Experts of a small language model.
Size: 19 layers, width 192, vocabulary 4096, 20.4M parameters.
Experts: 48 SwiGLU neurons an expert, a sigmoid router.
Training: a variant of Adam for the experts, 252M tokens, 5663 steps.
Below are experts of layer 5 (counted from 0) of a mixture-of-experts language model. Rows are named router (the router's row for the expert), down (a neuron's output weights, with its number) and show model dimensions 0-191. Each number is 128 + 24 x the weight over its row's rms, rounded and kept within 0 to 255. Numbers have three digits each.
Before each expert's rows: "raises" lists some tokens whose logits its average output raises strongly, later layers aside. This comes from a sample of Wikipedia text that the model never trained on.

# expert 13
raises: "ried", "ography", " information"
router:134112115148142158102129134131141096160139076106142138167109136159152110104097137132161116138097142124103153154122156097104116091113150105147124141075147128132126118150111103092139138108045180120103152111146116101157133115158193103106060116112129130128130126107135129112162137193116138127160133116161147119048118168157127135119106133130161108128131113119134132136121143148124123137129062089154114124098123104114141088074145127130145138132136089144150098147078141146156128096140140106167155120123147117111143119103104125116133151138078125138114133132120146120109136115113093147
down0:105157136159143153129133107125103130132144116146088105141149137146105093164130062113163126097152120177119126111112145134077108113074164138125154105140124109126127144119120090159136122106142099172166086132113152091177129124088143142098157101112119129141123126104149116166075141126144162145109153145125147164117118090120109117162163076159112122099177165136080104110135112129081097128150106098106115149113122123138157140133145133148131119143095089149145164142149112138120106126133156122059118154134120147120114155140084114143137138128159154139126113138133093109134112168171145111
down1:096163135126144115105131150147089150117113145103151129125167136120144132181104142103158131144101144141157072130124110101114154113145151095089119133135122183132139128154145128116134136122109105175148140148127140150129208163123120133130128102089143101134113127087093165181151134129127115124105131095138104117109155119135125177176137133130138125151146117171160080180167143139138130139123108108129143105102130141110114135152132098109101162140138157124129121152134139119102133175095113184120104141088159127189099100112075145137122170126170132154110123089129129138134157132115095113
down2:178121086159122089150156135117165146139128137188066111086129132150107100154128140139105137095127162150134147129080159151113113178139171126164118124103130137125148104102134096106155101174134120110121133108158104141125155105099131100134124145100124135118123107111132108124113175089109128151169112142090126116124132146138137075105165146103147140083124169102159137086111120113134172109135109151084115131172092102122122115098113171154086125097138118141137103126107138137131074143120093130133145157110140129139125100166113131154126106144186134117141116130153112126113131168135145092
down3:118117128103159149124129106122114112152124130094169153192107142099097141064162127172154126116133098106131107155141146096137115054180113168113117120120148100105129111124133155105137106137121133112108132163145156152093141103071115127153134143124085139152101140121079127137149147150104121138152122180137152060091169097110139125112112128099137155161111085152118107135113110125132099133131133110112149140120166152100105107146164118107127115133120108153125139160096147119072124129163170094111127121156124128137137133163141134129167116128105092104098122166136148107140118119106118165
down4:114096126073091120110146127139100139116118156067129139113142130137148137113120137139179090146127100105137083158125154147129169113131149140056125122125156126145096113134123122118116131189149132135134063110130168162122126122176105131133093102112139114141159153089131139143127153178115096106126132140156112109123113087174143102163102156155157101146124162107108133163120108159148134145147148126152095124104134142123137184122127077118141146113115141151124144147132126161105128119140129140128135151100112110125090098114104129163073136159112143160132146101102166154110168079107139145
down5:138107106104099149166133120133152147151101139127084137153130106139120118142149146142107142108122096134183101110159121153134113129125137097119160141142108155157111050128125096112093134109082130121136108125143093151121128117094128111142140122108119192147093179131150106105092114145111126114131123121126106152122131131150163185119113123122126092119149163146128125111155149119125068139126109105100165094139142198125135137112125094186110113105138136174115139140188101143130164112175118079132128143091152118147124171100115114141112117140107157138100108151114102101139127154128167150
down6:166116139140142157133098133093098130080119170085119136105114134098122105140107096122127150138154083151107119139126103148107097172154107124138159141133140085148128108151074090140106130152111136143099110157145125177155150101128122174128120137145152132166134172120155132092126095161137138155130134155132132077162144187086109186114113152136153133109121140120100148167166080155143082111116097157140125177135145152155142142151151106114130120142149121170106111131139154155110164151130121105138128115103138124117086152137135132140134136130160138091107127158136159169122124075151135130
down7:184135093117096140127118110089158114135144137100155137125128128114140118136098098132114135117112151180135151147074184115145188161101098150082139137109154197124134127111125130166143093132140127158133118139155160176144135136106097114142173147086101114182142129102101099129131136105124122146147158110142159158138110138159147127138146160141136151107107120146089125158151194164138132144098078099177149122146092138110142116119163103136145118167110134134102125102118106108137120094130109142132134108127138170146105117101130103129115128096081135115163128159109141135106140089137135132
down8:091146157138149136166143130123095143078077120150100113120121161121129134111123134135153136099109127119124130110103090120151088147097099130173136075154132085124097098132104111134141148126115144124135131115108168093160104155121145117153092141123164128113146145093108147105159159137094142135138128088160124177143126161140087104168131089105180179098135130147072101145157166104143149103124138113143119135111166130147122132129170149121156126152091108114106136162148143147133137112174113080103094121155125101150132101141104148123147115141111138173127101111180077113151112135114127124

# expert 31
raises: "ed:", "ive", "eb", "ive,", "cept", " Succeeded"
router:153134110143125102127126131129107087125142137137197108156077108119122151095098131131134123142113139098129115119116115126084125107105098161116140133124137151144118137133104125092154149129158136121113136153155147119142137121132145123144107125150105138160145119154085099080168131124097122107137118084117148138108134183146102116111141185095116123134115104088142108156118127123068112161114104132161096088081126107103142097066117152076150160158088143142095126160137128126128140150103130162140113088129106122187135165132122090106113109092104148112124166101111144139105151096121188147
down0:160119132135134118144127118105143150136077127139152111094090088136143107111136168134107136158123102137158148108118140105136149115118078184144110106140177135141114169129169091135104155117168141085141183149145149124136121121116106137136120155140121177154128141121138150155153110148135073094122127128124148108197097097116157121139136141145142119120128125111138127115146103152149159156134127137129118106104131099168094133127134107173099107124119149052123094101080129127173141082108102151100143137073123148142090118126152150152129135126130111109157118142111143152104151097121111069
down1:108100139129106108126110155169129111136129115091156132127136127131143099123153082146150181108127166152086131138135148168138163131097128144155107119127123131101133127100120133140118149091133121129123119149105117109134135147138204125124135125138141084100175092110111079120156117153100112143170129134160123138141121124130085206130161101154081118126115153149128140127129126162121137168172111107138169132093127103160145146137118171115085115100138120127127138099128148142120134151112105105097101180104168130116123106162145065103109100110129134117122059148140140124114158179118144131
down2:138070130105126130095126124169177152095140109152136115104098105089146110127115133073095130174107120152121150143148123112107126065109144148141139089126161116125088144127138090132162125148127100130154135128116142151112118106150093139102108146117119124124141144122108103137137103113139151102095111107147121102151140132107085111127100100133125152077142128077101162147134102147174152179139135127127123134157112098125125105082122125124138131108153149158191151128128131157125167085159140074146180160102134109117106153162129107129137139153128135156102140162090093128136110083149113163
down3:144116120091093093130129114066127103100168114110153122124147105143089118154113147155137120128107124123156095142098127119139109165107067107123152138123109142171136142177140144152134140123157161147141101123129144137146156130132098093138184095144143152162112118111138131146160165151133121060111105154164121121163058108164142149085106135125174108119122101123116121152114141111131105120148123139160094127138117145122133192128158116125112128114119140173142100144138130140119186119115136129156123170103159124084136115121127117124135135138142172131126196098110144125154175112103131128
down4:125147121099163146190125046107088141117128114114110115112152131091153151152148147099115143137120163098154153130157160127179080145102115133126159104114161090101146166114111118126110129110136093119126134143115094108092199119111093130175105132104139109091106083152094128129124094128115124144144128105105115149116118141141120145102133120119127136114138126138139116110131115125156082131124151152129141176170116126127110101145142124125143093125121130157082116093156145122133111102125089122161114148110088123164112094130118113143161143138118194127124097101146154111150068119124088137
down5:136124138130158139154115088135139171084133147168132141129082136132135132108102128168090099145106110107121096119085096136104128107149138135126149138142118126126124154122169151125112123180166128118086141162116127126129159126135104135096103118129121122121125107142121138130115110172160133145143162091132084070128160176163126127105115184111133171161117124086165114139144163164132102140154127141132114167111166151114168105167113132124118125134061129160120086149142096114118151170113146161097116112163096128157100128150118145133100169160079154159124105104091117125147124135103136135
down6:146143128157163098119156177118171085114146119165128119097139139150115126140068149109101081109130136142123118083125104131129118159090105166140154111156158093137117131103119148088124108129140161068121104113140156141116092114128119125141145170082095135134095120120130109124112151106129090099080113053119114164128135158156138082159170136137104124140138135117126140110167086129143130114116113110082150091126144107124131116093118147112135130136163162133101103135118119133082117134085149117141147120119112127111101085163113100135123093099147146100130118119072158112136156108121155116
down7:143122131093105126118116134119168109118099163101092118142127115148153137081118138129090110178185147106104143113083150112132096148113117126137151187129106080112189121127078109114153184121110129111116129113132154161147106130118137128117130119148109150149127106133158108135175107170146155115092150124131114136125117125112145092144109071087171144141111148097109132109108094147116123114132141118142148164136146123149125172132182139143110098106152129129161099098132135120123160086140102157102123113096122139144128161162112121127148105147119087124150156086142101155135196129141094149
down8:129097104124122097159135104140116134112101110156131124139165155135122126164097087133133161105150110148147106125076099108150167142131153176118128089156125108105124129137157103130092106159140129116161125137148122153157150117147130159136129082137146131159178141075115155118153099177124136154130110140149118098163151153129157128134125089134125093128146130152077150136126083141110128148135160119100135143115100165161089146127150086154127175109103103152123146099123087149074128142166138117120133146139092098148088071162123122149106116185137103128096147141147147170141145120125135150

# expert 15
raises: "ently", "ife", "ight:", "ies.", "ize", "ies,"
router:128126135184140130140112123138094100181118123110165109145083128112155119101107139101136109111136161115105143127095146067136165092106144107136135123151101104145126133124083121108137155121110153120120142134140137130106129149117162125124084132125082137097111122136117109084144149174127108076168141127130146137111086118121154135133166153153121114117141126142151132118061154145074115171125090090149164127118106168183156117102152134070127154141140115131106100151172148126126127131087122119172106081164116132111129105092154127114113102128105127106139102084152138133093151101128142131
down0:122128083102126147066167126130098122148129173104119160107088116105109120138097163127157132131132108139125094146137130099149152153108094122122107142139133149099086102134110131132164105143111145101112141119148097114140120118120147087168110150094124133159107140098093107120139124134132142127127151140157161170126102157171166158143126155128122129119112163165148133105090144142155114148155148147142128107052153130080149105128152130125165128113153167130116168111189142104118094112114117127181198156151146117106112137128111118111113180124119133111151159133083115112103129106165143125
down1:092065100123120113126122130160154112096124159126056137190138111109116111149105122145146115138130142101133125125152131141113154126111124168108130141066086096113138111167114115130104097129129124141123147155107116165090124128127119119162172162144107111125110132165109162105141084092107132094135145118116167171154099111115133111078134133129191116174156123123175136160153119140131162148089134136112091117158109146152113119131074129119068133124134134138098102153142125133117146180145132107100141123137147106150144133132149096151136097133143127099104134165137116131132140107181140129
down2:128124067105094134119131109128108124129148138152084142120118133155113118173135120134179074119104116152103137132131105140135150148126112115140192099091119163158151099121156095105105093167089096134103175142133128126156126121129124144120121126135100104136083116102139086127122110139149155100154150149119181117100098161128130115091165157077123114135161128151150123088137104109144158115140113109148084110174114142145121144136117126154115120066170129122124157099181122132116148111103128147121146126173133119115149114164158143132109121127109179070163117106121116099130151118156137122
down3:153095158108131141101127114127129123155154116118107180112168148104140115115082149112139118112121121144142151185078144151130110139151162144149118090135123134178113178106111140121125161131092139070162140126112116109157128143054135151147125151065158128113154118129082167140150125138147161123141132163136201125146111111111094162165137112117099112082117149123110140125107132146116147100109092133111096114082154086093122132119099114148143116168109147160139090131135116122176125155116108110130113148140126139137105148105096095135153129146133150132126100135092126130137127123084135152
down4:127124130155106184149132140164132133123164141117152129121137127124096128069113087140136098123153136146110125129139141121146118101097141097126108122135155154100132121118126178103157121105134129133077135125103116156117100137165114109109129116127199112088117103165116140142152132108135097128172139121127128170135158139123135111122121130110109107134133141128152147120134081134129181105169113148145151134091132110135128174162172106129156149141118130101078150138174093135145111076146081105123135140121110175107116096144122125124127164097157114098174105086046113090115097108108124134
down5:110093101120097173117171124112143099095131157106139145136161119159147139169132079139141136155097127115126095116109162112123128130117126125109138145136118133121129132103128117117117093147103092139097099145138107112141121082098113134113147089120077100147141102125136150141120182097112120170096157108128118136128134148086128051110128142111162188126096109118117182111119147127128121154145161138106127119166144152139138103130118128121123092111178140158109102106139173135172133093120184132136127120143147146101087153199149111094141141101116111114137155111167120114163144130139144161
down6:155137156122146108102169097130119184145061105166119138146120131143103113154107120126125123098152121095157152137084134102156121130108110174133139089103114098134095102110125129132093100139137111129153119110116093146140089103134133136128128114152127100147170144109138122118135104132085128118136111115125115161166119157101117169093120077144106129094178139101112096151130149115132080127083158097087126127101099096144095119106101106099175140173159124107118118151119148114121140100177111116156126148150132166099080110149104113110105141135158083127110138146172123104162093114137131126
down7:100108119167097133129160101099091131099078102169184152152162095137136137114159109130144129107094093151116127141088135151118128129124117143131157128142103143100112084072157128130117143134141122152122088113136113117103112130093146142159122103147172177150105147136155132118135162104156127124127133157113142114134136119130105147110135125138105111137147142103105114130121148146119114140103113117108110132177109090096141125157136081103015124105122102127115145079141151120106122103128139141096093163113133117123094151130118130085169096135129119163140134111105110076162117150110129165
down8:180105132085113163114123135129145182096139126125069151097117134119144118140109129127125130116178140127147169128131143138180136162166137133091156092163134117116080148155131125119195110113132129164106154078111090097126140141123117161139148134106130067133132116120102111102146161097096149119121101106107110116087086121180153146129103148132088109122108145114094133146142079141108117127144111147139131112151128086102130114128102115127096142155156127131137096165133138124133168099143119121110151111132079129130133102125125114122068141139150171151119109084118086115109131148129121166

# expert 9
raises: " Released:", "shire", "stra", "wards"
router:158128131193103150102145131091116094112161090122136127126092102133163114102099123135178146105138151114181155144179168121075135111129152082176134152156130118111111121145112108083097130123088136124107153123153118100159156098111166125179111138122139131138119149149124118119159131148107117125132134137150150162105070144111106077135118138103135130125127115132148104108121117108120127111132084102169120133111117106110181119134119122130108134171162148148127105134160101142070112101123160128169144116155198130107158131140119136122099142092153120119143181125105128131121135120152120147
down0:129131113158174137168113139099123155148118172161173146114137112072139188107153105132137091105120155121157109122130136156074131154102142129155162142114073132139117127135108118165130167094131090168112156144133102115122134119112170157121131130166122144097125146150120121132088146094134140147158167100128098102072179119096131121113131132103167063148114118136091158112107155126143095170133126134107091116115161122104127103154146127128180134107127099121125136138139130075119107121151155138089113144127125124097064112129137135130116100120150115129130128097108130118094141123108100115
down1:126083118108172134118138138094144139115129117110112129078097122129151134109174130148125154131120111127117117122161136106142123158132186127160129181129160127141145131143088127120100169101108150130100161140127146144092119113157085150111136152131100148107103102107141166129135145135120131140128157102128114122151116140134111145127118168096160122134111130156155114101147137166178142150130109096122117142158116130182108073086168161142182132092110194149131113144120115149103155155148053112148107155134110139143165146122141134142147155135072138091118083136130161140131135119085156135
down2:162123097139133111120127121170100143145167154116128141102135129123128159144139128087154123127123118083145146177113166140095154147137117142090114109083140112155157116080084148099183113127101168125152102119123143154110111141140176148142120099118105095091085130135109088137075141141130099140144114137132150122091117150123124126132117132126134126138088119159093154126105161141143104161124116117129114163098071061176121154124140144084127107123114141147142156121117115162108115113170149134146129113138169140130126135168104119136131088135061131116111134133148106169073161143104124124
down3:126102140140160176100120151172122135127091090122139110128123109140118129144117089116139109120151121102108150098138127150121162077119126097115099081130085104069168106126117085099163118129087149156126080121083102109148095120126098131103121118089124162135138146127121148093095135143103125156134140114125112164111114147116123124138147119106117132137167146161108127121116122125097138103082134164134098132142131113127103132091126113119112135176142160091112143079140087151146094120130146106119145101132133098060198153097130140113100146126132128133127109130111083089159064128147135122
down4:130119120133134098078164127125120151102140055149137169133159128161097143130120123091127136111132153170128104131152146141127132116108149125146173140132104084177144096170144135123142132119112084142069108142132122129095136130075133131148125123157103147147111120152114117153136148192103160138119106131139116141147157111154094154128135162142151098125137100155115121133146164112157131112111176118123148134151170081152143147125115123156152136122133121086091159112164159132105135115148088150141124152138106134097141174165116154130096142132151124081162157117086102101121074120096156143
down5:135178123152138129098072174134113143110117127155131145137149157127109105105102131127146130084126098121125147119073133089085092135122183107118184137103107136133149127130090156112158131074139129147136158095146141100107128170114107139068122094126118082119156140097144112123120134127142131157148092138070147133137146143117124149144124061161157135106162137132121085127098167130109124143121153139138143148174091188114160120125163128117126128104178136135108163113151155124130151136138146123137135118132155120154130104152132096162152114125141108164101172155138132114131127138155140159
down6:150143113123182180137146127128150113192154120123104175160141096152117105090158114117141120142161125156119169174128131134163095133114090144072133119129136139128154159083157114128150153109121101109112139124137140102114129150149091127152107104137105125115172065157131159132100144129133085149153119124071165147160116129130169148168120125101172100145126135127161149105100178122119101129146084137107136116118106171161143130107132087096104127125108154182136126121123151137133118113112135142137142106117145104126115102121138127121106101138098126107152152117162149163118107131102095173
down7:172123164169142156091104144148126108107130149154127133133146116167106119134106054152143146141112133090167115152127156125110152109112090151126130130112169137146133100095165119099136113101119119120066159087099069109127130128140081106103147113139153087163146134118115112136134135122158130143120113102127122142158130133119143136117127113149073137127138114094103149150131147131128110109108104108143142144105123128114102125117123137092065129087146122100109126130140157138164140099158140095129135124141173151104142128147143149074126141076101123120175176190158128128141114169171110146
down8:109122133150101142087153124124121107111150092143132125102144127183135150121134135095123131128107121156130154164135098174118075124160113122126150118130109106097149072153132120095124135120152130123144107149137114132129132066087151124116135107088114123123132160154125122109122170119138149141131121182134143140197131120152111114149165145187106160100133137141115169116121139144125136115086134162102104134158152144152166179115128114136045165117162120133138132103173114157111090159104131133133118123105156107126173120106115131161117142125133133169100151145084146074134101145147127144

# expert 8
raises: "ed:", "ight:", "ed,"
router:128122152161124138118136121100107079122168166089143124109067098179130117132107144186151118113126131097120146166137150118088120092121156130143113116131141105111145131115089096132108140102087139144134152134146126119115106098116135155118114111102111108139122110088114162108129139150109103156160086146136151139135126153102125124115099137159129083106120116098112125137147136127129097118118115126171121123140104129119184096116122118047198162136150108160103074114152144149094127120102145148130158138100139093113104179152125157133114066096120112140130153101137142123124149150172118132
down0:128146115124150130167121142114121110124160109200120097113125142071108113098095096117143146113109157122103172147151143171155170143111133105133157106108104138104141130128200115144110096125122127150134118122105092138150089122101135147170132148135074142141105151182133114081137147148141142124145150160134172150104104145117148096089105149146149143131142129168153128123113123110114115125084122141152136151137128113108140110070132135147117101131104119112104119166144140167111109087188116151093127128148144143110086150139124135148107183122091145116195123135125114115151101122151115113
down1:101131105096154094144118091167129144082074178109129131121122172088125100180148117135125143120117126115129116094167125151155154122142119099138125142127114170095167157115096141118152103091126139092105097152136133134128138158141079112058122123152151137112151146149130077173119158113117106135088130090150069121139110111173127149141151119168112139148138172140177151119115128152154156138114144123083123112136130112101127155154107146128110137150112131155163137101135145122132132167116133168136123152100123160171140171119145159152121126121141140150167127155127105130136132146159157138
down2:120095104121131130108134184158128134150130138135157156136070152131096120079102116140111123106129119165120154112124083138111135137089169169121113145117133154111168133108136103097122121127112133160138123113116131118144143109119083118106172128158126146088125121132115143089112134157112122134146154107143119093127157152105148139120141096145149126160144169144078180112122116128152132104105112103098135124148106164090147073150148071165195163117100129134127174142137144113137098094142135111131131159117130127128096162131107081159183160096158156118098127165118128135111097122165155132
down3:119127150141122152129155105126120130123177162135078155139145109160129093136119145074112134081164137135128119119119181114131111141129162133131155133105164132086107119162113080071148138174142106079092134127143143093128134155149122156157095156073122124135092119131158094105115100164114112124157103098111133116154122160118131073161093127132142136132128131119079133150102101142157120083113107137117110126150122173148146102122138111147135163133139092120150124191132133152152110144147130128181127101132106074102144165136120151168160140121142143126130106111136148092135123129154154149
down4:111125149069143147105118137101120159128122143111156110130145137116147130154142148140152068113110096105173144115139143162090114101133160133108117127136100133126097096149105110145097082152132124119110165138098118099107206152097083115157096109115123098139113151090114160134103130119060111144134119108143116095135132125137122134133117162081138087110108145147121078090085149126125116141159142156124129152179119160129126122113106098131118133131116132137145080115092094109122116104130100142171104148117134162139140098162163153142097169144151160131109174100137152135114135121118156161
down5:116154142107166098125136164136164141113097093165088103150151120144110148157121103135112137129105103149140089137181100149113125117125126153118130107112156142183089112150113113149143125138155160101110120126106142116137077135098114090150166158178141109124135131144125150154128162154168138163172093105107162130127164157089141110126139131110098114121132145141133142106120119116119104145189133136108121143088098126122156109131107124134151114102167124127099148144099110141161101115141115022125138134138128109098133107131148159134110148172165090147153104159126110116154118137158130096
down6:134108105132107147124099127103115103105148106133155155128120068159138153126124134132107122168167120103114103152119173098137137088131117131130143145145142141128105140115097154133108128109110117112148138128138100101129167169123144163139136083106082102150185114128131124126104136095108097106100136085129111123089126129141146139093128148132089118117100097195086197088114117143136130096135169184139099122108146109107128108141149120101110131147160154098142099087141107132094128101118122134152146115161176097139122156083134115119103152154141106141164100151106131136088157081146103140
down7:168117165129175134153132157164111113125121152113145176123127092075170129115089095177133140154106073112095107154179152133115138110151178125132145133116118150152083143134144122140137108160149092133118120114138093122110105186102110145156128095154079125118144111167111143131135108116159105111139126129158103130106088142107149160133111142133150108138095129091119111089091133095169110158169139097096102108144139132138149093133130142120132126119119121152131115153139103123094125123138135184144094100156142152161093094155137151115138124149116096158137110121157135135095172109148101154
down8:129096187175133115144153110168148118134110127142112108109144167157113098113157180080127120094111169123091138097115113123134121145168118121123114130119134145136161130149127131133100141118142134114102108099130107127150109117187118122123124119104155143086128088116143119131128126142146129127143135118124135137115160135121085115166153135143108141106124131143135154133150103137123113143125077123175122098107109134101159160140104165122139146186118075124097112111137139124190120110106151157117156110130139131047139099135101103157154141115156127159138100050116118107145137152097180174

# expert 11
raises: "y.", "es.", "ians"
router:152182134156101184108144169133124140132161144154109145163096103129159102090110152142127112080094140129118157149099123140136141095114116102116146143128158135128177135113103073092142121126116152106130109133152156073094120114110159108163110122119085119143115169143103152129149177151096124081172098120133154149100076087162144107090134138107143111144125124122132118089097143124134120150103140117164110125161102126115097124116099151100162154112143106160124106144149098125109117106128174146178141108101134110097158122148128132117098161110086146125107106133147129135132140119170129154
down0:108088154136074157119140124154134155107102169129174107112125165100124136177146098150101146103143119135097134116131119108134098142127141140148130179147084101078131104109115110114111130119070134137135118124117119129105136127142143136088127110140088130140121175119130127112135120155125155135091143104148132124129157143074130081138130116137105122148145167152099130139085119135153097115149131154114091118168127120129161152108204142138134147131117114130103135166098147147096093153135127108089125110116146072074151127140131128124129120127117133136133123109134160065115050126090145161
down1:108116118144142176133139094114103110110167139153130157152140078099143165099127138147143146127120132103100179118109146127167137099155128125130136139129153153124110143109119075108159156088121122143139134092110106152146100136195149096130107151105083138131129139120103133142158129139094169106113120134142130130073126156119165120112112164111142082162105116199116130159126109108110070142118141125163100158125149101123139125153156185143134146124117114124123129149127112085104113086082128108147137113125131163130101184105139128128153137107101141111171103138127135178137136099167113134
down2:106115122187122137134127113149117090133140133178080114088117120198101121142110133143101127106145088090110160098116074110136075120134142118101127112121082146078141087096124081148088126122112117149120183157118125125114170113151159139139149136151156119108093093103130110147141128133130138145117176125149114136113142138116121144106082099139078107149143161096130138138120118131099121134129123094147110162101110111103131132112096150131115095154153141094092099164114134094142171081123118111131110149111115102145128104104138134098074111131133145136103110112119102122132119172140163106
down3:114115140155182152104120149151138140134137160111095104118125106095154127114156111114130156141121124120109118121120109103094189153129121138122130114088147113101160134089102122077132139135150140114102132179087119164142166130167139091115132124141090115107136130147112152188155193125106155122097107120122152142131149122139133112144161119132137126108111143132115102175116108128122131078140165141104134124133129139084137154114072138126120132164153087150143112130162096148113155152139151100164091114107109131132146107086137084141068139124143160086164142140124091170167124105120093143
down4:133112131157124104140123151117140138145122072140154081096114127097142160137145098095139088148140137128107108123135153137101131086150117116120121126145106138147125126132092141111103140098149157151123177153152136138119085135100113095086090087134149125109095107145173104119133135129137082099110117121154078135129087095122083129101134130162098133114113125149093142147089149155113116128104093093144164112142142095143121117142139119118113091156109122147139112158158079167127147133151184141085096160131186139182101123113127113095160093115153130129133150153133123085147104177122114149
down5:167132177116092135158136098079154116126127112090115151099107116175131157077117090150154164098120101152135143142110109104119138096115145125102145139107141143113088134122097104141139104114092120114072167132135088107163079139183127151139109124110119141121085150117097148173147137120097120125131098163159123117160134116131094105121144156097143111109123117137142128139147119141139078145117112120161110143185125131105090142120178134082119120139122133138116127166133176107150113142104140123131115090125107095121117138164135128095105142101081122124137112133186163158095144124158146119
down6:102156125148122145134130105077104094140126098128118093067163100089082139100129126139144122141121121159119127128119093122108155153139102103141140121113134110085094101161124096179125099127109109154147117143139100151157143089149178107108132128146133169133116134182122096113154123152099143136156138166130129133136137128140125089147124118139145098125142187123086139142100155114112139123147095151145143125105133163093179142116068122130126095108095133153130143144098099135186084169115160140129111107114164103080130113145135114127109123150167141156167130163146123154133085114127129102
down7:090103194136151097077157151132156113123095113076174141129125133131140136122123131134168141109116129134081120142117151115125094129109113151106100181110133092138109146131102108111127141098160126116148099144112146115153139094146140181108104121134145134129120121101094126117142102138135141107134124140105117120145153125150104144118111132096162129125127142139128139114155080137075099162150142150105128109108145155187137115156134150072135172174154144144060144175140103166114117113090082120142118161102123125075138103143127123110096119165133144116117119084095105133164096122126119147
down8:147159138095101077129154096106093129128145122123152084176167151123112086121073119115136142096106139136159098139148121133133074131103101132156106132122170166137147119110119081157100104081156123148110113140153135132124137139127122165143167117110154188092158163114158108139132135126106111118155109153109096095160112153124128124140153110109194146156145120133112155129184088149122108104126133154094152112087152145126156128103085099116113165134139110085102082137115120153106152145113103137155167141095138149141162109147158140107142124116109132108108142109127138149130110146111119130

# expert 14
raises: "ight:", "m.", "ff"
router:134126139184086188094116131110086145154113119118143138096084155135161153106100139166113130170142148114129120124134132073138117127088116101139100120143196109113124125115098103118145158128094085128137150111162149058133150085120142096142137085102082131103143144137113111105142141147104137109121135102117137166116097174124108094097099169127104132149094124108131131113091144130082135150104091105145123138100134135165144097124155126124153108158134128171131100149163140136156127133111131151138105108137153115105130143192134154140111114137169164118117158114159143133130151126118116124
down0:132103102102132155100119170105102136187117131126151142149113108130128161139122138127129098130187138142146129116166145111145135108104161123115115119151133113072100154120138193145143134125150123161146118108116118134138152159204117145132111120081097078094140142122144114098112091147130174142146127074109141174110151117119161131151103086144108112098115119158134158086119151124076158132119157157128124138092127137136096144113086137106101073131167176109170143102110128133098133132136159141169127113150156109132131101128125153098130114143135110136144110126136129157132160085109116148
down1:138116125089120120114106109145156131126160129126130142193129141181178127130134143113131167118105144168135139173146135147132132137144120102127136153070115138128147120107132131082067084127122100163152103133093148110099141144133128132162110137158078115168093081116112153114148126114113167119127104140107111113095129144135122101114172166135151112147115128139142070116141132117121096123172124157121097143165100162163170110120099132130125138115154141098112062122173098116111134121117115151148079116161149140095136124126145119164112133114139145073151096163104118119166132103141131121
down2:141122136136118119115123111131145148119103114150119169148128128125109078147122118113167151108129097123123145130123130131123114150078167135159167085149141135122134172111150130122123087113126125104120144158136144127154087131093129126092181079153083138135130166131092142115135129119156109145153173124149101153134120111163111103144178123151166146136152116159099116115126101149118145133123123089106075105169113167134150130117133179111132121143147114198132143120174131185155108135125165129149122123095098108121160142149178097104141090148143092099096140134182114121163123159140157138
down3:162130122129147147080129089118117089137124116118142153136119106114142132165095139106155111145066107111113135165139150133113157117140124158116085108128175129170120140167175143087095118131145135109120123140141104126134140156120122134118108128141099124139123152139116078116100119126113106126121094136115117097128099151111169115177133164109193086125115112126137135096072138165142147131163092121140159107108143102168108129157113161158132121137146168121154099119134119115105129147100047142148134096118133136101112143087181143101148162138100174108124120155158141157142161093125111118
down4:184140132129131165089088073118136110154162124127109132093131122096119147102136143129127136123127089140136139112199119128095140151121160107123186144132152142091149107148153127119111099212111153135172133104124134140136136098161126100128125127109122144145106136125136111172138105131107102094163138152104157116101117125157095112109101104092098128094104102152110089158103181167105164098110118119152108128120118124177115107120098129120118114184156175140126151111155110175147109133077111127128135136096122107127089131117131125118116113155113116123099121096129140111133155115109149099
down5:111122127101130134116032137120113121131105115113106130154124152126158161106131130159161103140131157085128157121108122147175163106138109126120158124088087102139093140120145155098165141095118107158115147112134111106100096141110106101078088100115082054103138084127129118149135179133145135120146114154103116124139124167113122123106130115125136108107132145116117108120125082086142158140122189118127126137111114144121126122170104095118120123102144139175134129136153178126097139146145138121174131091150170116161124145176122149115174120126119109097136133155115145101106158151119136119
down6:127139128134094124127101104152132127095138099136065099116100109156116084140104145147170135129115118170133175111164089134128110149097091104147117140146101108118168149122163110163169096112133119128122142116120176111166094090132088146165153147112094084140131129112142116160127128102124135114160142154124142133106130162186097131080119124117115134107098160127128122133138128174142152102096128136152102144151127115156133121112120145143141127149152127107087118119151159139144111140133115121154094162115135079163079163087108184132149114117133144138121124123101068114177150099139127163
down7:148103178100097131100118106199133114101105114154082132131118132151150095105130117130120188097123123130140136158131106101136109088118192167139134139108138086154107153127151157113122072145122110139136115118121119136149129107093135134142120098118137121141134127125122114152173145131117119127111133107128119136112156127153144118158168118105170130177182151159145166134067075184125107134151139130154095137166125130133182140082117133158081129109119130154092098159118137156143130123158123109130138104179135109117157158124124124148105126150107132138133129114122132121076125095140091124
down8:115105167160129109134125099157163118153182136130108095142129147144137122135150122108158134157078173145149131100119098142101118107121112168159118135137123097090134151126136123124118152061156145173152108129117155109119134143111120167112138123123150128127146131147122113133119117153129145164122101131090106113098130130149141115114087129112100108125094128130141134162115140112081131107117149120147136111157111078075178109094145138113118096129066095099082146119189112068140117098127131097110135120149135157103130102127153112111081105094161168104148120109166078137121122160132142149